From a checkpoint of a small mixture-of-experts model trained on Wikipedia: 13 layers.
Below are experts of layer 9 (counted from 0) of a mixture-of-experts language model. Rows are named router (the router's row for the expert), up (a neuron's input weights, with its number) and show model dimensions 192-287. Each number is 128 + 24 x the weight over its row's rms, rounded and kept within 0 to 255. Numbers have three digits each.
Before each expert's rows: "gets" lists some tokens that make up at least twice as much of what it gets as of all text. This comes from a sample of Wikipedia text that the model never trained on. Tokens count by the router's weight.

# expert 18
gets: ". ", "==", ", ", "\n\n", "0", "8"
router:136091144127155113145133132102135144081095100116111110155093161138095134130126151147080110125141132109101128152159144132104112149143142091131153142152101070115149087154120096137100124125109160142120118166121116122181087130140174143128096135122152108110142183131170176107158127128119125123
up0:123137113140150138147132090106103089111139126117111150097200123138099099153174084121120125153145148095127132136104148119144114143132140129112114075124109158165128135134131102167138101140119094112115093103120179124087123136101127164103159109166106144119119136085102121151107104139117102085
up1:110156115160104103161171108110126141125099102104081143083137117103080133132122113162138080124111108142144100117177132116177132153122116131126124074090120133098116096114146124169174135155095076142118148140133194146069085149122138113151162140144095167122136122135100135069140075120102144143
up2:109138100120081071123129134156152127139126140161101138137146104173159120159145103141151152134151122158160114135089140088181094143143120120134169090128146136138125159122135133130121138134150107131114079096141138166111142154110104089125130110141163135173107135122109102145072150113118140153
up3:097125109132102103102119115134112146133140125126129117164076125129119157151117092083113137095158153118133112124133166133123125132144137081143109157125151168136109140114171133101103135141120093156122108136124121150110126141090110159098103169115110132119133145141136146147110101129104157142
up4:106120111139096151147103121114094157097144144147168142162157112122116174162177123115120125172145106123130103144107126141107100150158115176082158156149173108114167111131141131139099106143112153139122161155119113118110091137141157148152132127126127106173137158143145133129137111111130176160
up5:133131099112178116142154117080113113128146095133127129105185118115116125118151147133150160135168102169165122138115098134137084090155140102144112142139138159099113119149110130135127159151158129130137113115148130140120138207119133106142128104149159133094106138132115131144120116121154174116
up6:143141133145135134151116147144131153157143119162180132116117143157113164142171130091147150113131059127160130143140137145137134118147087145112124146152102085134112109116125178115082125156147132128144110119113117117111173149117128100116131114109107122143096131105148123085097140136096089128
up7:095169147135144146099112139122138129100136119123149121142109136123117151145134085104126056130112148149117120127089081122143105129102112133128115140127130117134135134148124118143104145122109147100076139141100101135126104164111136098115139148125075129150152132142153126110074082137123161132
up8:112131089159071141109121166159112140083151194116134099150151128131127111112102100121107135102114102157170108138094139130095150146113157133155130108155163131114125129129141138172101102156149115087146134148133165112124134142123083124130122128141136143141140141095112084138144084108128153132
up9:132127111132103150102099103126132158142149113102142121145073137162116143116120061137132160109116111118108117127123085095111156117108129116094095157111073142149115134134143117126100150149154172116165096127156156172111126085136120148100156105113100109136086149138119138151138103129091138106
up10:132149155138151169119147121095129118111125100146104157107120116101127163112134124143147137167100109097102160099101152105193075094103143135132182144104103112159153137136160130138113124118138094146143067118127119076147113109113120114097104118136109120120119093101163103142160136164113122128
up11:108098098160139172152105141128085157086140134157145123167131122141097155140136110116116121179167108113126115161112125131113083169131121161117161153159135114117152106122141126151116117140079124146115155146124100146135099140123154124151095140120107106157158159109156124144146101132099161171
up12:116126102101116124114174137136116135164119166097159110144129110096119126131109148139138144110146126121141121118113069080113088104142096109151145161158152162097152136110131132154174146182162151127076136112154108127090136113120119101140144089136121140159126079132152097101112169141127111089
up13:113158135088131127080101124091102149116093082147142155155112126109159134151124160146115102159092153115135164136080068135157146096096098114135139134092173127200133125128129171137181141150148155100131127110104116118145159126116111153149160120121089157102101108154141097106123111099130100120
up14:141122160106138108106136119099116121122138142135139129119097080135109105102135124112128122152145157145111140129097144146151181126085082106176117129063115112139094145171161111138185086140068110098124096126093125141146170121109112091134130142174125155094112114154142129127152120148115109128
up15:138075122134102155133103132105100145092144125169121143161118136079119155160139149134119124152159142102145104151123131116157116155174108141132149112122128157101142101110147096165110144177107154171116129145113091142113119134144153113122129140099089126110172140135160138127178139136130156125
up16:066105102146102146123105110140086164104145076147129127179144125144111156155088131129114117159165125121112102126105139097088106160151119120143161125131134132138127109109154121100111116131142113120116124132144109130142121180095151121142132110161098101148133148136134151069130125157133159109
up17:105173091138085125122103116167133131134131103136153121123159099169128122123140124116115088145158137133172144162115161103149168122152104106128096146080172140111099119125134115142163124108119135131175113126139116151140125106111110091119099134116122168121114139193083129165161146182120140149
up18:183084137106128154118147120173142092152113119114126144121119129170139108126149114140168094055153107120151105149154086133156105113104106097103150146090139148107088131118146128114129123154171108141147144096153130125116146117168142193067089142094145118114130109106126117112167109124161157107
up19:105176116094090147111129137115148145153150151114139172186144109171118121131127143138133135113124145173088153117124119133139126099119124123128108148078118079147101171140103142131113195139143135105116123097135121193158138120155122122116182144138123149127145137134135138124112088168135122118
up20:107146080133133102142109144130146143145131153096143128120133114132143152109140122106124085128149127128156119139163101169115115077137143127115130152144160159136107134127143154110106109079134168127119060141115130101155166149180120111112148143147152135114137127128128123082166126119147103158
up21:143112163122123149084142120077101110103103084118120136099111151140153139123167195091150178152098109097149163099121151120114126123111096112151120152082105144143111097137145121193116080089135110116112124080129160133139156113155155102121121094141109119124132123147140158109137137133085162120
up22:178122083160107155117134134131147083136104106154141120116163145108130129144169136116129112131154118111136115156141094079113129142111119122125093110176151128168084122136168121128136135123127107142070168122153178121089118130125091079104109139192086174142096114179112127123128138113140160137
up23:115126134131163138130142130117113087168144103139152146104169115119150082137115139163114128083100111128122105129126156123142120131132179128128126126143170126163132132135157110136153112149118102099182111115133116136116106147167093096166134139157123162142134138150123097123139108122124111122
up24:138175140118123133094186111099119147169141105167160117107118117137157137080141129168146198126111118097104157110125145122070138128149144121127137103122089127143123128135132140140148130121141160121160113079146141100118125111128095128102120125136154127140149130106091118173140121117101178128
up25:112104103134114148112134106122106165102113108146136144141107109128123140139138133135130124164120108108139122124165121110125100175117130179125159155108129097099124118114163146157130132164122184148159157124137125126154110123118159128129084138110137137126121151097164157170141115126137161125
up26:151105116099114139076125131122131173156125105114133191080107125131125102132122161158142109138112140102133167122140141100161140102156128124093125084146117120178099161124135110160135157128138124122140112091110141139130130140143144143107122120157136176132172142141081139124137116100118144163
up27:109143128113115121103122133156120095139134166141112107087090114149113115124129149111122117111162160137148110150142133150092139137135122128123137105124146132131147138144134145146116092133130132149111133098143122129117120126098129119127137105123129130128109128107153132101066163138155144140
up28:122147131102132103115139121088147141176126141123159120119097138094119117154121126135157170178113110087106122119140100110150143114133086134162172133109114108165137110156132114128178138125151148098110130118149137125152171111156099150148154176111129157134110129102126147100138078137135126114
up29:121152150118125110119125143152147125149143146136117144145140107164167120139136070127123149119121094196147088134128128088136078161130118123122129095173142103118129152115146116158124136151143146115053126141215115121151099115115117090098129162138155090117107148100154114097117113123128121134
up30:090143092104119127091123114125146116123150148164132155091100147072157092135124119110144093162113109099115140112152103107154140125103113142124157120128161199167119145127163113129133128144160154140137088105133155095134145115192090163103146113121153196093101121146125137131137095112095143136
up31:154141079167143101123136166069147107121107141120138180124114114100142141102170126151156082129127122070119103128127112155144176166114119130093129158099125113115156145099114128167153153179077082109105172126152104104095135171099103110135118130140117154132190143152105112114113105103085126122
up32:099121108122063119090118096151096132156127147147143133109127122114169146184197159113143155170125152111121063091085104091109161141116120119156102068158129105131124100130118131093126151116182191151129146122127156107136195109143131152137192098114118132127113112110095108071153147112110130107
up33:101152125129101100113097140138124186116100131168137136117128075125091116153129071153124128125120147137136116116111097155145180173096155151100131102103106124086150128103130129138096131107149116145122134124177126140145160155088142086123156026112112105124105128117151121118098102119092133163
up34:109163139113148112096166115078151135090128093150117124160122113115157111137140136113138180127104136123127105124135126140105122096137124150178102157128142139085069161113146181121125134173134138121127121111144182136135160163150109117110113150125101142098099141073090106181143154115138124136
up35:131127137120156112084155135156131130115157118113085111137145100092138114108141096190132113131142113128131117141065114114117127144121154108150142111143104120098133099109116112123120166112141163083139121124141128131090113140125168089124125082113093102124136145068132136135170125161123142141
up36:083122134131159118149154129148118159148123096127145088124173129172130124175113141113158131149132085139201113129129109148138122109143128105129114122111126134108095141114130124106127131110118108156157099099134132162110120116112133086141154125137085098106110094146114080136145154174155106139
up37:107131120125096115160133129155114130124124097136130132127162115133175143116111130135147121136098138133139169113121104164106116165099117138116135081108086130119154134129097117144132157151083092113128162112160093141146135145132142122175137190102100133119156106173108103082126070127093163111
up38:101110097152129149163121126125108161099137128174102130162126118123099169162167098121113127159159117116105110167136145152113120152164139155091157141161147119143137109130127099094108128155122127136128142154131108146101103137141131149129103135140102104168151160119138135139156123115107155184
up39:116125086112132140108126100087090158156161101139140121090124116131111098096125117159140101117131119141108122152117154137096132138100149128142147095129139151144114126136159133075082123121166121113100129126152136141110140110133120114116154107117129167143087135136085120113148148151097151111
up40:100117121131086147109088121111109151105130115132145156110106155084142117110079100134119084138164157126105118132109132133097123135140136135098147096119140126148141117133139129123116087102108132124149160127137138121145128128112153164131114163162127119117139171108147136097151144112106137161
up41:139090141141129126136109126122190147126130106174153130159092121100135132154126169115136142115103143122137127133155139139130148118102081114097110115118106135172125128098144132115167118155094132119111146105120114150136144064089119132127084134147131138079109107115108107133114121081147163101
up42:149176100094133109129144143118162095129096105113099134139152145139158095146097114151122136135153150121127075166156101088128153110100140088127080111078142178193108154155160121096111111134135126128197156118146155114101148128128101151123136099095144154156152103105103138142172153110089136129
up43:099107110115182136118087143119099127144155139099124108132120108131120088124125107167126104088106128176161150147119138166120118139127127162119138146142142067148122154103091117138090140160156135102119141145156098149132109094114105121101093074095180124110099117153118104123119085139145144123
up44:114139151085105127112132114185150120113135136135142113135160156136178149112172157095111091141120063109127167145129136108107134139147107099121166109143182182155135142137096117169110096098162167119146129088088161148120131183147096116090109092143177173158109116117126157140109092094145133132
up45:102097110102112149137171120122120124125116132135105115122152152112150138111154116128102141128154149128157104102122110107116144186140127132145136134061168099121118129089131110139110126121160129119111120113132164124081138141149142126134121085129131105111162123102138120133138117114118151121

# expert 0
gets: ", ", "was ", "and ", "), ", "he ", "He "
router:071129122174165114181148156115105105130114118121131121155124122140116144134127146111079143093136164112114136125157152136156114146097093137147094088143120157132164156127152124099092114165145194165153122088116107139200107161115109176151123161127132158122112146142133162146095131093114131109
up0:123124148109126108119148139155103141124144127173178123138142090087121152111110122198108104105111138147132080132085136084109106158157153158122154131109126156114090165133135151100101136090144115128133117132146119153135124175127152088131087150127133082136139138168113143143143125144116126128
up1:156133104115107145130159098141108165156135114086121153153150131156167134144111160112127177139099144154142107163128099116094154146179124121102136149116143097178140154117134096184135110129133072144147081104128140151144164127158091162121129151111170140119140110130160124171106110131156136130
up2:111103134153119153085120102142104161130127096146168122131166121076104106112094117097107101114137110143161154127116125088086121120089090108141182135103140151135139127152103135106131134152104100142126134132137141153142165115105144134092119134120210153145121142142086128080103127129137187158
up3:153163082091149098133115110166116104071104098126054118123144130109114119168135131112148150140103145112125162121136078169090124122157121094167110126068094166155123122102084187126120112122087129111162121083126164120147121171165146099176136081159158149132120092158116144115111134193110118144
up4:124127090080104107104181078122093150092162123103140133143128139121119116113109116128091172123159145085155120121142121145130132114099119110131124128112147130125121084137098192138138128121151170128132064137120126174125131120161159146097171123110118146110107118110107086152225127138147112156
up5:143158155174098105144098135188176165109100156154162160169152167212084121144125103134168133123122110141143096131089148092115128128148114131140187110160130135108123137116131121130118127098105104073120133118118147118145124116111133132116127136113150144139141131086157115106145106142117147123
up6:106115131131128143102122123092126167154102132153100085116112153170174153133118142118145104162173128149120151141119108098142148107143150172144104151132152113152108143125116106101133115144144080149147096123147129134123189125087159144122110138149136110140171095112138162140120149135135193141
up7:116109097128132103111212107099118139093113117125166132174127115131137131132119159145164136145169150106123074141143128117131133169134143112137154127102120098106116134111136132148066146088132121143156136125112153145120124119160179147085146104126124093117173152135155119091152143147139122139
up8:146155154115086134153119124104152130128167116128117139103168100093087112150118132141166099165139149120132137111182135134133065146101109131129099139122116100156114133118104125122129150058091099080141115137142157132117134074148145062135170110135099095164123108113104162134135104153121118125
up9:105099135118108104111115098159118147112108127141106138113134133136086096136153128142118160132164077141152079155133102119113154109211126117125129125129103132139072155144142139142119114142210119148122091117118159132146128143142107113126115128118164136103139143127150111098154164081124097127
up10:131118114132117195117133124167100108144107131164139127178104079089179139148144123180157127164111088138133086104128134115181123106147106096121153133080143142106147114126109136133116136118123114117129122107116138140167138147130118101129120080133094130151105110119076106143121134149164145169
up11:097112142081134104077149140122100189108123096098164090152137131091177133119116154135132178112116107100127119121144136139109114175172124076128166156109127082081143131171048142138099135083158149134163119122158163131123142120104169096123128088149126107097131155129149093095135117162124143150
up12:168135123107138113076133170124169153109125108145111121098130133130133094109111119138156141139117135093134115125085132136107135127107145145147146115162121132092115147132119098077129187126116145134166117125138119105143147107123131127153113089151121140140080153136136115106117102108121124136
up13:098125108111087150101130115165164173147110114149146103136106117119086147117129163118138101106120172158131141114113111108139120109161120157109119146168115135118098125146112113106153149113155112128166167096131104131121135153105125143119116077069122094175121136114117139115128131132155148150
up14:149169087115114107140167095122141101123135110125127141136114140156135086119140137126129147125135102130131123124122069149140162113145145124136125168079189104129133168167162124128143159146137151106157136142097134119074122119160171120111123093108154090128098103081132115113178142105126117128
up15:147179140118115169108121124122165123093143139101119174123119164127103105143191152138137127155191142148168135152100093131154126141102143145147124109099211112171153095156171130120135146149123100101100100084131119159137122130137115121134144175143156112160158136096104141128129099167162137107
up16:146151111150102158130162114144144145121117135147133151116112138152131127121142150107151098135076147150122158103141108121150134134149144152085128120126166132122107118109155128114135087082117069141130109112107154141132130118164128154120140111110122122135106171168154120107095152134122102112
up17:115159104119121138064088125115148134126106135133115152131156115119131117115120134147131140166148153138162125113136147139132139132123144067140120130105129096146149108147087150178182145158113115104156088110125113125112164123150144090152152111124148183140139165102149077115166089147140129151
up18:136140137129157142129167171092123128116094121133119098142121101127136160145149140122144088170144144102131092140084128121132151119149139119085134127131139130131142089128130118089126133170112107124115151122150123156107134134146148093161134101146128155129123114099119151129160114094136115099
up19:136133103119127132138188082171136105114111128137140157140120110126144119172127081150121125119117097141107091132105146182102098120130131111139101110096109128080143140123115161160143137128139135120153111119139162109148131167140139070127096107115099115165116167147078189120149154149096131150
up20:113098136106118144082119100138120153146108098112131096139149159169151112123102089128135122114104116128120106130134094155125142109154085131115152150104131138171128124108124128139125080136107104144121162119153110143077100126136114119157162121157118135124095088156122153084162120109138080168
up21:105145128100152122140163092133115133098104092113104131161114180075093128152097132167149139148108135106171130110131089142143112121145123130166078113120075107150131141096136141109092121144138136155191128084090167123147179145175152114132147093163116123111162108098086138134149141159131132169
up22:154093110083131122103177107117140143112115183108097157160145162136110133117124136151105114154120100128149112102110110099134149129151163114158156132143146111123106090150160146126105117146142123117129174143113142146115090120097108065143130121113124140140135124126104146140134115166145129132
up23:195152105126146132122115134142100080123101180130117126164161111142098114121141145123151115137146106094153128147142052127083177120157129123086157144133102081149152167125150087149137140165101120080095124083137153144125115078144120112132128163148135112143146118102143132080107108113120115121
up24:084179152099083130149160136163139129112105160139113149066150109134152088148154157136121106143116112105124129148126146040135137163156097111140135106102165109144115163103181098148091137122147105143128086125099131119124173148107092129150161137143098137112157140142143125121106121157085144166
up25:130129137109098102112165152125137112118120132117134141138114166161146143112152119105129147134148103100108131160125133131149104137131146135129090123136135153187130117122117150155177130146120138121137130133110123095126150132087117118131125124115157143133121122117139120126157087126092152154
up26:106147107126115152151177098110126077133089153119124126142116126134135138119138151098166156146134113115141130133122084105151129118141160138131158079121145120125119129051153140111113095089120108108158106104124137156156133127125135140113119171157101111200101140145137172099132102124118149115
up27:125140127114113140153099133119173141112152129181116110119138098148123053135135114167121135127142118116136099156102116109114127156157131149151142139150185159143097137126048109108139128110135142127108146113169112147115130111141126108108072132137141126152108134141096109128130169093144186116
up28:106131122075139177114139100099143127120083103118118131103137117140137131175202107154145151136121137131129119128151129099115194172145157104105125111143139136078107123140101084100128182114101088138141125087149146140164133167151144105144184130183119081126110114140080096144117166080106141110
up29:135148162133088135155138167151095117117105164173110126140116080105107108140121130111116108110142134122147119166127125143130131180160112116136104128082129128106135133092114093142088126132145122173138124123125131136113136095131114115134151138138098099094139129153101095133134150105077188138
up30:135119126138122099114092125131112122127115129121131171154107117132162085122144167171124108104084111080136121167134171152095084134114064147097147108171107126165124171137097101126126139070117099125119143119169144173171139124108076123130157119159137151125120128126133070141118125142095106149
up31:150143107112120151122133164107102174139102127094083162166159158112154122107166125139137112138127136147064127129102098151170120108131137145109097145118127130153134111124139152147145130161127106153103120112116112094129113141065130111132155100169070135153137088140120117106145090114129137115
up32:126091098107146133146105109141112131121110137133128123136141149162151131142201114158119114140101105126127097119140115095118173103123126160143124098114148153106094105138104135127100082169130116122139190108134138112137133086103113131142165132144120156115139100105117139183145127117167113143
up33:089135092121108119124122114185127169129108095092143143126140138129159127108094135130143128098150180168118101167124138130132121119120091150138156140094159135151097129138145134154092113173119126123130101107099108122137179128138127150168144095145099120111077167117111139070151132102118105101
up34:123220125112075144173162138150147144072116090134148167086147096146161105179153155145130123116106093147162128173135130108109121125138094107128132096108131077170080163073134123141131095128136110151119085102104150118096137142127114129146093139151090155137158153165157123098096125128063159154
up35:149134125109150124125157096143108107146107146082123128139098151151162122180118113087145125121128121128095122117076143118123133122147148097154150138105144131109133152092146122144148155122110123067126144122172182142105120146131150087146184133081122091123103126120130113119106167138118126132
up36:150134080146087139166117117132130119120127097134195115077094054109116179140139110139128152129096150105138144088157102108137132130121106085112134127091119130113153138129148145133127112113146123108144118129106136119134123111172139144095145127128108083173172137096159137092141136157094164124
up37:130155109135143078116153105130091121126134151099140118166146070140149149115120121123133133097065167158106089096143128104112099158151137147096143112084124100127133150124078127087112173142138141100113168101110157140152134140111095130136131110147148138141165134132146099095145131111127147122
up38:097156109101126181110110142137152165124115151117102132163115088111149125118104142139122139110127115136130141133172104122119145114157120145070109099095115117137101138094140134135097172125138178118162092113158132132161146133107091164060155141116131132171118133106126117103109120114112146109
up39:153125089132115145184102115159145139085088122134138138137177145154141116165113118115143141147101124130138143140141131110139109123143102097111157108110124153128125125128134133161110115113124154117138152097115160146124133121137136124147155119165084106105125125130139087082181118126126157110
up40:084106094119111117102149104128135179123133083120128151129151132120119131138143109107134120151113122121169108145120130117151136114158066128094121132126171172141103120120129109166145109124167123117153125118151130152091177093152170156117158116141107151142106132160058127161162125156113135105
up41:132155101112136141116126106109121104114100088137178160140079101142166113147076124156146113125113108125100087109155155131169109089142101113129108134104102157173123116161134167120155107150087141135137138126126146148143160138147145106131141174106119134140073140140125111080144146114140134125
up42:119097095121130120132156127118111104135117155141139100107156104153091127118090151123123156120134158148119106163162095157122111129131140104090118140147153130143076177143110116147112137126155148148123141117122125163180138145123109113102130137088116133126176168137112136151168150123110106137
up43:126150116124147169165145131114115153129092125164093139096132095081124128143164167133137142100142153091135153143200156076082143136118083104094146167062162118164089146087138138092097125146130157138142110098110135134147116133063141151099126125137122150125155135122153137114150100172145083124
up44:116127120143104136122086115142120099123067146161146111157138085089127175141157083140180121074092122144115114132153103151121089125110076140083156119135144157108126118168094133133141148168132103127141118069127137129108126113130137109132161130144138115182128117156114092059125150125153145195
up45:079103142134130100079139117151134116139110155154125125173117119112071107125139138139136172147167075150155145147108116113128121129111146141152093128099114150102088122118124159152126121108119129128120163115102114153122096121143111074128155104129122142119097126116110111169158121167109096139

# expert 25
gets: "–", "201", "200", "202", "199", "198"
router:163098142103141115112160136172093126143087161103116145157111104150107121194097086174130155120109104129101076088131092124118128144156103079129196102158097116114148106172108116157136161077114148131116168110137148114151122123162126146115133134129142120114109092137129109116149123087144121126
up0:101169120115130116107110066117101112123086155127201181122152136105148126128155129093144127130110140141124127155150128108131152123127097101125135089101151113177137100142123115107138133107152170170090148128127150145102190135100125158115163149177145150130119160132094148118151112114152120118
up1:110096082105131143094104092145132123152117154148119111162186107147176129156124114112126108097130130112198128111146137152127134131175137177087144113122124140106163147143146114084124107147088152124148136106138164117177126129061142129108077148157128121125096138135113117109120098138131120144
up2:142091138133122107136145106145163155123198131117075101119137108145168113138111150088145109096144102129110117137137148150119138110099146117147127128138115088133107120133120125165180072098140118137135133164133117140133090122188092151098134126142122076116136143098120139123107111115088129145
up3:127140108145134131091100109139166115129120166128169085159095115116088111131130117126128161105129138155149060146147110144108114178169109121127117143174086142154116137072126145097165130147150135140112129126161145127105167148113128120098135103142131137138100115116084144127143120121137126099
up4:130132101141117133145085130114131115094169125150111134142161084173152112096106133104120124099157113136147105163095142162142088149107111140095112153075124041096135194123132110146122180108123157115136136129141128149108135154128132106116118169101111127121134131102113085175109172096062152145
up5:128081155162108123137115156121143110078145100166147115105161152160186095119139130070124142179139141098124132143119151105143130134133134155164131144136131103188130101129157076116146131175136163121140134133097120129155116128183121127136134173092095139143165137095097136183119131097148128118
up6:164128075138143132112149125096171134103124137111107144102143083158166153145126126152146148141150132131108098156071183121115128145132103159110146147133156089107144147159115139135099132097092166116129126091130139117152170132155144157183118121152096115139121105093145137092116119116125124121
up7:105131091082112146103171130126109118136147185133159135141163115105134159134132133121115102121120113122102101159136148099129123155157115125156156110130167121145092100121109124128124138105122154125136130156093155121129129124137080125145130121134128154099094148094149192178146144118104146108
up8:102159071154133150156116151127078145124153151137162097134119108129114167126103109118119162152152099125116121141155148127125131154144119119096118108097128143141147130129186102110109129144151138088138132132142089132151141144098101131096121131151165121135113112130155128148134105138070126130
up9:099130125158125129115134117146121142129141120123094125118154127098090134117145149114130144142134125120169117135147145093138117128079132110121115142124088150114118118146180131109114108115135113140124134131122167132129159118109126150126135128096132135130100161084127121105142143101132132118
up10:127133111110156133124135119130114152159125130113154126151124101130150145131126101149123084164124132102126140172098135132103111121133096105116135074145150130143127176130115163063151133082144142085136145136105148136145176102137086186138081126147166126129134120094125131152119137112119127104
up11:121159127087106136132151132084109128169171078115152144150109115101151132132139128133137096101152111148146153115144149124133103164118149109143127142157117118159128073107118147127154160123110113096147114154152111069116118105107117136122166116134072167109112152144100140138143090129100126097
up12:129111076063082163155150140091138108121119131112164129150132126144123129117127124119140149096116099179158160140150115113092104158124106197114110121144135115082118149122128142162128116137160138131160132116141134163140127079112118130105096132171089180100106151181107137135128111108168136150
up13:107133101053094123089130077153174101128156142144131101157123128135097120123098164090134100110083129157106114149140097166136117132129109121094154158111089150099120122138114156097101140128144120117119122150130152125149152146118139125109148141155124109089108121102127157117131125137098125107
up14:126098174120146135150141135138174133110084144127118149093159112122158108144118139087136127164135101162104126158110172142121179127192085143134110153106108143094101182122115119132103121175123129083130158129137126108170164153141147130110145097133130163112130157135073103168148149085119147137
up15:113115134136090140112121138122137057127161169130147114113088148126151111099175106105166124132151099112138139142110152120140136112114149111123104162128128110129115088143105171138113174135141179139141129125098143086105115122160067127083084136122154139122112131120139112137117144148111147127
up16:132127066127092179118139098113113138119108100097124119183118103116137104135117151149123174132170102121114104158106178116088131123136169120112081118117163089106128134130149150149149153146085142135145139126114111144126100129132132134165117148180103119162110143152087101157160117131154145130
up17:163081094160142129109098150094141152111095123176107142096101148079129157088161147167128104126155146130155113138131107090090163131136123153105157164105162128124103159133150128143142094128085138181144140128138140149131115131119113124114127104134157150163125143123137183129116102159162150133
up18:104148145147090166144128128093106145113085125147159116119140114120109088129118105126147118134139096130112109125110122112126099129144077113101133101097107130142094160107130160120147105137092119141149121094131134119127110135146108105061154163158126106124126140100081137124140141119137138139
up19:138122110160128133090145127108105133094109116148126175101132079144144140107122108141124160133135150103134106120155136191116119125136129141087109166105124096145130158149140098125139090101134181159142096129146098148169101165129080094122126106118146168157125135156111126140113111175134137165
up20:126151101077097147116142127125162157154174112147112134158107117141101153125135129156126134122157099094134123147065149079114121138094104129142137143151112118122137122135187179121100105149144153135157108121099104120149114160126103114138116139136142157145074112132150103113115134163115111099
up21:141145149146150166152172128104089127087117145154134186091086122090127111140129138097138104133172127086107142116135122155121117129169116101145132135120150166116107086106118118160151120144111086125119103137126124095128131125148072106145157132163115090163112140182133154109133108154109126116
up22:119154140153124105125167134114131130146112167144097150110110125123170106137115093134130105144092152122157110122076089159122133116106160135084062125092147138125153134161147123126108112142121131134163133106141163111146168107115138148170159086117107105113129131125151166165145172153082113130
up23:127156135161111112097109090136105096113111137131140127132157102105089150109113130115134151108129105132164112169151107124111121134098099131108130122142139155121129119075138151136136088132132155128169135093160137140084117153092127118133096145138112165126102127143118141121136132143126148118
up24:143128109107166192141132118127124089113103090129133128138127040150159093144127133127140113157149133154114134128122096113190119217110145131120136141132143143094106099114120100113135146134121128116127119124171143167128151168139106125100127148134099121122116117139099111097130091100131107123
up25:114125095124121105123131135111159152123175126134164108089131122158235158144156134161124102123124113136120101142088105143148147169122111116153146134115152096092117129132141128109120129112128130172133127111155158110131135122108144161112084133159148092161128124140141120125122111130145120128
up26:147110126177128125115095151150186132082156115156114097159128110120148162129127139091127135119157130112158154175169131158104115111122145121143112124136160137174123110090140101116124108095132157073150139141120135120124103139127136126098135162130111098137147162108100126131131081131148130141
up27:143112091149098110119153093151175124101098098166113095128096114148114083113116152140123128153132145155120098177139125087122158105084073133095135133123129152118143147127126115107168148152135102153150166090130143132153145142110152107139141136123122166109174155120164188122141085128162140085
up28:094169067139088138129070145092119127097128135149106133110121124108163096122113148111135120133125133102118127140172097131118131151138139171127109165094162128123144176093137079091084113127092144142115137113155145164157117144137115152094129138164085136120134121111072137184133145111095145110
up29:118157143120091139084140109141146124118097120130132093144107068116108158100107115116158166148099112180116097155160109119099116122121138166142143100117123149100122139116134143092138093146130131169163112097164102117145109151137106084121137117151122153119124118075158137143146120130130139105
up30:106058143121176127093124105115085163128162089124125120121102128125142108169128158164140105154129058126103097152134129147125123106144080128118119122156124131114096149125154120124156087124112126142117103164113089150170175071137098166137153127137122077124131131104130161172161134150194132133
up31:116079146103137090150108129142126134152086124096143167160112125141145116137127172142122073108133102173100097144161110158102113120114053141111107148097137149140119173129120162101145117181119079122128145137110131121114139087115137181116109100126121100116175156149143155111116058142114123130
up32:135121111147117125154164121103121123123082162143094135144109107093122171152154130152131125116155101110107113139116143119128151169134160108082110120132168108122148099137137129097147115087133169167132122111137136136085199105149107128171096089112145130170098148130115124123137188142099157132
up33:134097122163086111139131141145125125133124130124128157137178113149118119104140158092148126175164153152136136124134133165122126134115168120126104152082130179149146099122155132129104074121123111093122100148117097146136100099125094131108121086144133151179136115100115179134164089112175113113
up34:120132097094110127116168107140147108153137084129132156118111152127161059117134124154151141107141119171146109132155119104100097153108148118084111108140116110133101170128137179102158150140155109079142134135127124136138139124123146120148138115106114141154137134166140124159131051138114119093
up35:133114168139173108163136141100088124115178100149094163152126144118122141153130171113139090113098075097107092110101122138118152107113088136116114151109129166126113081102112141121134141132129094121105092136129117093107119148089115091188157126118152133143210139131122097126120150139109136157
up36:127131152117141154094114130132132130092134142160160127122166105167150175108166101103149076166116081132123097137148148115141112129164175149175180147122165108071097091119131112129114102128112158131135115155091115100106118120155099133147119157106129110122122132069124120175142154131145137119
up37:130146089103094131097105141129134068055124086119119132134130151094150142128117077142131095147104122126102094134103121101158139177110151118146089127127149149130119154149157152149125141108133181119100123141109141136166155176117091159099140158107115182108188119134184080135158109120142118137
up38:091123100138133105139157141086151134107120067142131173139136123137174110157123141123136107198135145122132117120118106151171142127119150115105063146101146155143128118115130112132175177152120112124161089126122119130153155127155134123114161150125134128176141118184097102143143146123099134136
up39:163135139131138140132103113145156157097115144120119131136165144089126124150130128136166118117119111102099146158123177112104138140097120111104132096132126137105111157145132131125153131106102139150107135061074115117148146125108138166100141133153144134181135124144105113141170142132085174172
up40:123078138119150157124128145148150166129124129132132115105101097110149157118154130118149085145134119148146120171117158203075122116123098152117113093161133119128134098156100161131098106103118149113094105138097151144164130178146120163135139154103098110136109129124137149143111104118131124106
up41:124125120139127160138136124094123165088093140152144145123148140123151134094142128121129092118179079124160133163142134096090123094194090110111142109086138170171122149138123185127123126118100142127149126118095123139137145156157098081131089155118148127123127150164166148131137112105183114130
up42:132085133088133161126136123124123129123072146107140132132091130143151131119139130112116119112140114150119098149153092154149141124178148117131146117142162159137156095123139134143154069126090120138147136121119122123180165113166121153136112098111122118131149160111152159121157148112184107110
up43:148111119103124094137143149143133179110133113113156110186108134131177142107120104154124119108171130114129102120146150171124144110148134112090087141126101100132096133108144165106135141154112176115183157104128096105170135124172118113111134091088109183108158123102162055143169111144141131113
up44:111137147118119129149150140123123150150146154166132141097125131054141148149143111123143122092165093114142136148140122143156142140118111118101144110123108104091099121111152127130112122106096151132099137134140118138083157146139102115155114085109088110154128146103130162152130138128066116117
up45:137144112139122150102109168133055089091122094115093122160148115128124119107105109163125073104123153095123123128150109127163162137098123130094139107093115158115139087115173118145151122127141108139106124143172112123109090131079127130111147120082118155148108122153135136064189119142122122152